Experts of a small language model: width 448, 32 experts in each of 9 layers.
Below are experts of layer 3 (counted from 0) of a mixture-of-experts language model. Rows are named router (the router's row for the expert) and show model dimensions 384-447. Each number is 128 + 32 x the weight over its row's rms, rounded and kept within 0 to 255. Numbers have three digits each.
Before each expert's rows: "gets" lists some tokens that make up at least twice as much of what it gets as of all text. This comes from a sample of Wikipedia text that the model never trained on. Tokens count by the router's weight.

# expert 29
gets: ")", "am", " The", "ak", " It", "ap"
router:127137064078137092130133179160120104154178153161108104125148147123127085133189127106075084114073137163098152111140141138090159136130157161126153138141172143136122201108078111118140148115102114

# expert 3
gets: " ", "ot", "at", "ad", "aw", " D"
router:102144114107158138091086122069119144091156129126155118168143117054058138186068083198143149122123179145136088131118125175140141107162097061161148138109086130181169182114149133119172081187143100

# expert 15
gets: ".", ".\n\n", " his", "==", " its", " their"
router:119143167143139107135090150050141130173141093128185107131108116085159119182108097113135132067091070131089092126111152131147047109078068172075142117105121133143094160109156113150082107159116130

# expert 23
gets: "s", "8", "9", " time", "6", "ations"
router:119116078108154116186128125164134165120162164187152196127105124107110145115097135088123132132119083147145159145084089086147104105169096169153121079112124172100059104098152113143152106147110114

# expert 14
gets: ",", " and", " (", "\n", " or", "),"
router:115190127170106042102096090177129147152103098179160111130098099150076170109215085160113108159116138105128121104102117147156089103056113161123136133094106127177116090144133139173161073084111145

# expert 20
gets: " a", " to", " an", " =\n\n", "\n", " A"
router:125104109103085051156149169082117143133108107115042147094116110166130131094104096118167154122179127074134115146148147065107108142124146104041126105067094186141071131143168143109093159089167099

# expert 2
gets: " in", ":", " of", " by", " In", " from"
router:099088097132133139149149120122069172155103136173140110141128115155155122078107178093125193104118156132116126165102185053145158102154143175167126151171162203123139131137134167150114166143148140

# expert 25
gets: ",", " and", " as", " with", " were", " are"
router:130145206147099118151148155144141127164082128145138162164139116117136125125203158127125104071125126131123116139128150151060147105117190125110108147132157156142094162118142174134134105088166090

# expert 1
gets: " |", ";", "z", "ard", "i", " -"
router:090103149069139103120109124107167110134064160094163127190093144152144094119146130131125056102124184128088097092151058152156089156104089057135093172072137135134209090160130161077111053140085127

# expert 8
gets: " (", "le", ",", " and", ";", "e"
router:144197180116100123135117135115159119161144141159134107107094157091095167154150150126171106137157170111093145172101135076082146085106171117107114138107118108093133130155122171106117101149121130

# expert 13
gets: ".\n\n", "a", "u", "\n\n", "ing", "i"
router:096171070074116088116107103126165139127157182109140181127116090111146124164148120195105130151104120090131128140144144147124084132110135077109087127117077119164149072124142111104129149175109098

# expert 10
gets: " the", "|", "ed", " his", "0", " |\n"
router:089161146120143168147117159136112063185182138067117062149100132098192090132071116148128145121197117126102080092155100136139149165139094111148138116141135092133139060209182175127167146132139208

# expert 11
gets: " the", " out", " San", " back", " en", " film"
router:133119187153140136150106112137150139136077157048065115062137152075091067123089177096153199086113116068117118107147122114155143134131080090103075192142097154116116136085121182097081150136175104

# expert 12
gets: "|", "==", ".\n\n", ".", "===", "-"
router:142194093126111146175144119192150129146102047093056196115153135114144178081148121051126103121144170109129188151082125099091074091141134058090096175134168052127133129159112144123084100217130113

# expert 9
gets: "0", "1", "6", "3", "8", "2"
router:088128099124153168154108188137095129164151120102107123154098078158148057120073141072096184162157203104129100181110122104133100090134132126100112121133128047152104101132125099125182093183149123

# expert 30
gets: " ", " K", "k", "g", "K", " p"
router:153071079060174079143162128119109171137071108146129105122102049153133135123080132131165143138154107098085111089119106068160119162078163155131105110100114083101175133116117145158163179181181080

# expert 6
gets: " of", "0", " was", " in", "one", "14"
router:128143130137149171170193103171144135110103127174149068159137182103100092142104045128093096168086151161114119084145086132153083149118074106140144103149142143166140193109105114139101149168172081

# expert 7
gets: ":", ";", " the", " |", "al", " of"
router:124164125193095135102074175093102101087100079060138142064123075090138140128149146130112163102142150110135132149143090135101091103161131175135134066137151183131122070156092153173101184148088154

# expert 31
gets: " for", " as", " on", " of", " with", " one"
router:206101111140179147135102182102091153144137115154118105139166205114205150091113076173211137192108172143094190088161161083159074112086178086089153114137087179099088063157119154167084096098143130

# expert 18
gets: "-", "|", " National", "1", "===", " A"
router:120102151103120158125162125060088111136132133130136207057123085116120102111151162182196152107133113127197106193127168103119177161079126112126171138126100110160100183094137128135108150134105097

# expert 28
gets: " by", " as", " after", " at", " of", " and"
router:112176094087177164170101108063172146123125158093130116134079127153115078121131119160117123137166088134092192149103142179146201151200185186146137144231104244205133092090148095166208157088138147

# expert 19
gets: " ", "\n", ")\n", " County", "'s", " R"
router:132185152102113146113170191120131130135130095086177134138061103175140120094204108147163115162181147115110161145127081196123166135096162137127131075133062072129105108110149112138182089097122089